From a checkpoint of a small mixture-of-experts model trained on Wikipedia: 16 experts in each of 13 layers.
Below are experts of layer 3 (counted from 0) of a mixture-of-experts language model. Rows are named router (the router's row for the expert), gate (a neuron's input weights, with its number), up (a neuron's input weights, with its number) and show model dimensions 0-47. Each number is 500 + 25 x the weight over its row's rms, rounded and kept within 0 to 999. Numbers have three digits each.
After each expert's rows: "mostly gets" lists some tokens that are sent to it at least half of the time. This comes from a sample of Wikipedia text that the model never trained on.

# expert 14
router:508471503497508469514485497490533480508490538510447507475514534520549478456503514485509487529511467487551553485512479521547471493499498474459529
gate47:503511482531531490501481534508505496489487468509501524486528476526457514501516493473502545551485442501521521500463511473468494477509493512518493
up47:513467533503504525486518520504523508513534518505531506500502554501482496469500462460457541514533503548525506526458468473495468490528529510496524
gate48:506553510477483482538537479492520507537474515474463509512549518560503486482503537564487521529483513529495507523525492509512501526478532507502533
up48:483535508497516515552531526537472426511530518492554519478485486475486542495491510520488469516538510496494474497508493523517530478525535531498525
gate49:485524507464521545500475491499534513522529479496500526525519494509485467502507550507497468510530499501535443523520528492516500472474462462514508
up49:498502492501464525503448464501486508463498486485491513460527528522529523480554545525461459509509493512482518479534531498525471470489508488513507
mostly gets: " film", " group", " city", " government", " area", " service"

# expert 11
router:511543524509514512533536483494477495464467489490508523530478521471507473471481480469481504484542502519470470515499505499502479462526508501520468
gate12:505482507511466451548473505457487496538486526521484481482477513479492475439475491460453546502466487491479545496537490515480479432538488469528473
up12:495515469525519459458457486501450465495496465504479471485533500522547534488517495504496500467485494486463486492502444525546509503473533503533495
gate13:473515502509541509504537489512521502471479501492525499495490523481497532473472487494466500500555503530483493552507482525486498474490505473506486
up13:473529512509503531524501497494478501513473500485521487502538477478488465528484474454512533472487515489501465487503480481490529497514507459493471
gate14:482499466533509496523468507493498498491469494522494523496522518507484516504478498488484505493526522436498481527465480476510493482535472515479511
up14:550531476521532455525530495493480529474504458513498474441460515512478512497468514496505519493497501514490474468473471503467499483501490518532507
mostly gets: " de", " Le", " El", " al", " Pr", " Sch"

# expert 7
router:476501533494499507473487501531503531543517480536508481492478476433488485518517518490522471488513532506485473506530500508502526525500434493496529
gate2:504491514482438498517516534538549489501505470527476489494481473477464470491509500495523508497500518521470490528509505498474538507530463542512448
up2:486466520515476484500501495491498507484493541460474478467502501467478524567533494488496490493506497531505544560529536498541507522474486479515462
gate3:521489492494466501499512482472510511563515516534452480508504503478536506497483515511508506528557510472562462505497459533517519529509522501486489
up3:507523466464409437464517504482519488518472523514513467503523487497504542501524491510492495504530552491507463505516492543520492512540468510472497
gate4:497504514514468513504486434477502516499503515558503485461467550518537489500496474460437539501508486474464467589515537531497515543507500501491504
up4:486493471492479485534484480507471504485518509478498490493482502501547455522468493490532461499464516476479503527507495523486509521465503481522518
mostly gets: " for", " on", " with", " at", " from", " of"

# expert 0
router:471518492549515503490447450504531516511487513546526483511533491605512530519496480542491515493545513498471545483479490518480523499497434529528484
gate12:505482462491512511515538476503517480505536494495486469523509539491509512492517495509493487532516496517493507467548488480526486481507514494510502
up12:472534486468497486492484514470521532495527487497556517526480510470475476495484536514499543455476508462490511546469515543455524521497500540490518
gate13:467497472557489510476505476549505506489486485501520548499472495461484492512449542535519540524480570458479494480498479504539483495482521476537532
up13:500500496497457519499477494507519553524489509524499521527482498509515470487462512497496513486525526507521523510517514467459480442499463451500510
gate14:536502489518545489448498477507501496481513502559517470515491554503504473502513481477506509524500515498521481475483501537496543457503511523497505
up14:525526470496499445504463509511494489476500476487449476495478541479529486489511478490467491526497528492502506491507454470489568535500467506497552
mostly gets: " the", "The", " his", " The", " a", " their"

# expert 5
router:508475491493493495488444500532499473498486475531504497483516534552497507514485497501500473487493498512509499499519516471472508524536475455541512
gate10:515494512446519471501500467483521519462520457494498525474460499515484457531452512505449518497480511546473499497519455551527504528491558515543477
up10:497463532497499494496530488531514489487492471523523447509515485508495521477511515521507508486491520470490462483525513503544467493515502476480494
gate11:483499530488516449476537497448512506509516485463501477502550528461463491490549548519539475501495562485530563479486534519545487492484511506512507
up11:514462474495446497482557482523507490526435502474505504470492472466489494538504522486508547464475499534478501496460494479507483504481507557501486
gate12:506524453498500531466494516499538472511466519534476502492487548489521494473477473470462497518511527513494469510501503494493426465531496492462529
up12:522489471530495462498490477464479477494473518517504498507521509550536499506530523533559486504496502484501497491532464515476504511477504510519531
mostly gets: ".\n\n", "==", ").", " $", " .", ").\n\n"

# expert 6
router:474533486513511533479428487486534523473505470508505495528534506538539484479489477499505509478507488467502516475477509502503489483493519503493493
gate12:457513439452477477509488505487455563482509475441511496514483552507520513529512471455467487480508512509529487461484497484519462518544501497522510
up12:517481475503505486503491453510504497525510484507450496544537487528491528513552501469466500517486486498519491493526535478474520450489486484463492
gate13:411528472533526497465484518455504493499458517535489461487528527476508549512561471536457510452496519519512518463513518480476522500527512495522502
up13:525490548479516551498508459512463523528523500501472518531468528495466452507517528489501483474488523469456538448460500494539489524490519535507449
gate14:478518563451489470487479509527495483524504479475498517533538465510494500544493507557520518493496525471518544496510511480479473497501492514489455
up14:485568512498472487528503457533509445533532522498490558476514531502473499499492480478502443465480511472494498424538485495522529482471520464482511
mostly gets: " he", " was", " first", " has", " also", " it"

# expert 8
router:511549513485508528514528512493463526524507475501528517479486453513434515482496487500516482493475502490452470497526526508463516452469478470497442
gate12:525503500503478454512450440505439520515477514486490505492499471478468484508517527526527544488514525524512520527494508515509511480482525482500474
up12:512543540498482496559488485491495504522492510512540562460494548467488547519507524555525464479498480494485496519506450506471479497496472507485508
gate13:535504549500518510507479521500556513512476515483475481451523530506477505505512542498550547520537500515492470466488498478467470478526514560488504
up13:524467545538498488538494484507468495519499478451518460474538468488529499520512462511492525513472492542503567476461486566527520459506543490488516
gate14:495538483510494481478478489488500547505486450469495516460478495472488524503511499560525518463498494478468492529484507510533487490486509547512517
up14:502468490516486512498517507498492473490547468468521465509503466518480533523529526558471477529466480451492505503487526560516485502473533492521509
mostly gets: " Y", " Me", " X", " La", " O", " Fl"

# expert 13
router:501452491520486505472566528482453511490483520483470480508510479449487528497520450500533491478492521505501523477464493520538466498539569527452468
gate31:490505486478500499488496457499489499471495446503521466506499446492480461500561454456534545495497518445492491484491559502470451495522502490461482
up31:483544500501503486538516491519488489509524421502500491508467500498507541511498542520437487451471451516472492479491466493532477497510499500500507
gate32:489489473444481506481497434491533482532524505527434501506520434505531465488495497539487490493514506435492479543478510504479510473508513486505496
up32:499489521538544494465539501533478531503506459501484522484527486453525510492491492496508541538504539473523544516520459532515495505498495507527486
gate33:499524525464506495477535533524491501486527485508469496548540484481522489510485472523506522527503475500539507486487517520531534508491489490514500
up33:477499507532513494515488499547465493529532503512534471536516569472520478557476537523516467457449451500519481493488475491508473521517497533516474
mostly gets: ")\n", ".\n\n", "\n", "\n\n", "==\n", " |\n\n"

# expert 1
router:475529485511497520520539565506520506492488503514507548508488492504468507536472525490496507512454478502509521502443474505512500505464526486509523
gate2:465523501491497530544474506554526511449510466495452529501487539472513486496476540530478526512503501503521528513486465485527494432535514469528509
up2:540467572517519493478514495476468468514525488502483491511524486513483508534481492492530476501449446504478484495492498522507486491499467473478486
gate3:516497473498527479497494529486457497508513515535474505530489462480485539479484493509470500518445502538492508492539493459464489480572491512562480
up3:498511506505489452500491538485514491503461484481483479510511505517548464511482501493469544515499489552505520535540470516522475473504492523529500
gate4:450495509502552529487500506493505515483559521517506551515516537479495472487495492472460494521451424493499459452538502533511514469500447512509491
up4:525486501483515463513498489513494487504466533445466470511513488505504460467511527499503501472479471505501485509530501518468537471478539500487441
mostly gets: " Park", " Cup", " Hall", " Star", " Council", " League"

# expert 9
router:514443484505504467515506498492509505489509535479479468430520532561492512497537517538538470500503502482487533474563535463491523512501514519499488
gate10:530462518530526521484469524452512477530495506525513469488460539508488477504518516533523502527460484528473470471498488515472529496502492514493532
up10:539496478519499537530494514496529489470512533475443556441524530518504505528470498494526493502508486387507474509486514510491498520513519483497484
gate11:457455491526495508491524522478474451492509475455504494495543470497506497463481485493513508462487522474521495531506504502466499513507519501519447
up11:521490504543478451473458474487517501469561506539514467478481511549501481458543518519478482527488565537482502527489488483507508511500538472475512
gate12:508461494531491478505463467466537487544484512458526495500553500509536464451478467489470503502495453467498497543498509471424531524473498492467499
up12:470490490498507483491504541497485463430481465519502514472467509484503497509481490513489509455482505525479515471528445497534516486486512478513533
mostly gets: "′", " km", "°", "°N", " •", " ft"

# expert 3
router:496482503460491445464510488528473521508513500525488500534467504477546505499488479468476510567461485513525450522450512460487502490469511500489552
gate2:487474509462516482456512528485502504498493546533491501521474524493498484544510482442505525528498481526501495548524536530491468458520496499478469
up2:552507469453509484520550479470484499496543490516465502489510486497519495462474525517479508535492507465465520475475490492507495522498488545555548
gate3:459488479491454482526465473507534485473462523517490460475556513472495489455490502521465480491491460499491495483539476525516496563504498532506466
up3:488504555457435568547511448561503481480479531504546502538510520506472496486491501470483538522504498472510482485473522462474501467498521494519521
gate4:496489485473532551468538452536510512519493548511500481494490512470486474470494527484511459482514472551476506514509458467524493519501541543496535
up4:495492482538477531503535496521474495466513533532481476485503500537518475494438527501519542490513540530509480479492484475482487507524538526490485
mostly gets: " John", "°", " William", " James", " David", " George"

# expert 10
router:530502509471483542542494488496461489487489474505508506481496509524451469547509499509507498497546543503452510481517528511493512464521551478483534
gate12:483532517513517464510519447509489488499487512491458500507520485505521522464494503489506533490531513531530493484481462445513440513534529454473490
up12:522451472540527505546503496502502539472520489472506473538467476489533460478495534541507543515546500467500466496518495473516505479467505511463522
gate13:504526495482522528552572499552498519481465543430513519534475483525498560514510483508494536517521476483494538526505490507497497517518520529473529
up13:411527520509491522521497471492510516442488546510486515514487417534543508521491487487486536533515461526518528484551500517474502545502513498507490
gate14:528490501471528485484496496483506487537504495498455497513539480439507546495479488519523489523479538496474496520503490496470489516480490497509545
up14:481497494494497499499516514515521504510510485533528462495494485463545454468513474504513480498550523473481527476481533473496467493473479523516465
mostly gets: "12", "10", "19", "16", "15", "13"

# expert 4
router:509519491519506503547550527526513488519527507495497479484501498493454475478468508519529507452486469502543501498471547493480488511502528485569499
gate12:503470463500529489483513476457517524475538478483489519488475497482506491514468529496489520486516520465469536465495493495483449508477503477520503
up12:560526559530523495515469508513489499480530509538506529483465522517516529461548476476474516504444514472501508526500485561514522460508464493480521
gate13:538533511504489531456468539505531543463534522558493486515532487498492492527494512534532486508488488488511497513509539508529494472548498451454465
up13:499481558486480505455511449489548527474517499511522465463505539519473455496495489524481492508498524462523491473499510508486473504502476471511466
gate14:528498510483522544471528507496496476483529521473458476505499483462468495474517488485498480536516533540528475519494534527486509478549521482516483
up14:464501494511516516531487534496503461531453449483478512529493484519511492494479531504545531472492498494492473494519496504485526491473425475536458
mostly gets: " War", "S", "P", "W", "ak", "sh"

# expert 15
router:507456506506505524487543495495497486479495498452487507535523500431484495515534518497422543517490487516484513526490468531529512512501490524481464
gate10:493498475562523481485453500520524509526521483532501487533496461517507474489543508488530539506517489502512527551511499476513504540544504514491526
up10:497506466508498504490465502496469516525518540482464487479506465547521504488535505470513480501517519502484523490507500496473485497490499482499485
gate11:535471452469497492500467511510467481466506525474483469510528499496550445492492525547474495516504514498465486466521517533489489504515503500523532
up11:511478514490506508489491538441576540500512515500508509495510473476492524522489478478511471494501532480531478551518462485490474513495514494498494
gate12:434510443476487525448537553545504473504468511495501555509522523510493527494494491483490498498498492502532525521479502520514506502566467474507505
up12:519510502497477516491493525479491457524480538510447500486483499516521502482517509497535473496481443502512504535521534460515532517478499454527498
mostly gets: " British", " Africa", " American", " Ohio", "idae", " California"

# expert 12
router:537503461509498513484478498486504480513528511456522541520495472453505484539505496470481500495521536420525467505526469504466517506495442483506495
gate10:451508515476521533502485512488561523477512484508504514517491476478485472516505491477446492553475497508535498503555519490494513542519461547510475
up10:482498500488500471465497531536519510484477485486501455487439502537530535518478492509512467510512496502511472448492502526447510458457502507452524
gate11:539492538467475508454517456490509461485512492499442483485499473492498542482497465475514496494501496534505468462473507500481510478493521495489542
up11:480464508527482522477508470502473508520523509541519478500486488537483491522486522473474482502497530494487487473480530504543504510525487502527494
gate12:486500492518447518473548484527522522503523493539526465514455479524488476497443521540495545532453506501457508492492504508512468485460524506483481
up12:476460466473501492466491527553530478520464440477479499471517538509541525470520522501483502504491431512516512461516523533463531468457511492535478
mostly gets: " and", ",", " or", " but", "),", "\","

# expert 2
router:471524494486492492501457478484500493527514499488531461481467469476543553502485543508515495505488517540522459525537459509506500557487508529493534
gate12:528548486477511490529486486509528516503489476508495476526501469498497536573507466493486503491528540525509525457530483525501471486518504509511490
up12:503488504522485523468568487485526487517488520481530458526501522492509537500488522571511503479506472519484501565532473516469462486554487478472471
gate13:498470471470494484521499484517511546503481529480504450516475526535518480527501526504490509491512519504449482465490453492507508482494497544477497
up13:502483475499508537494499474506504477510503482473466506566456506513513513473489448522514486523483476507546492477472505537524459457530500485485488
gate14:494506474507512525531508519530503552515470485511507561471514514508507530506505559497498485492464491541523499509518507504516502469497475514543537
up14:540540481518499462508479485484485514517558471488505529479504556483545491483520515526481463514467465498487487536529477518434516518476500473496491
mostly gets: "199", "201", "196", "194", "198", "197"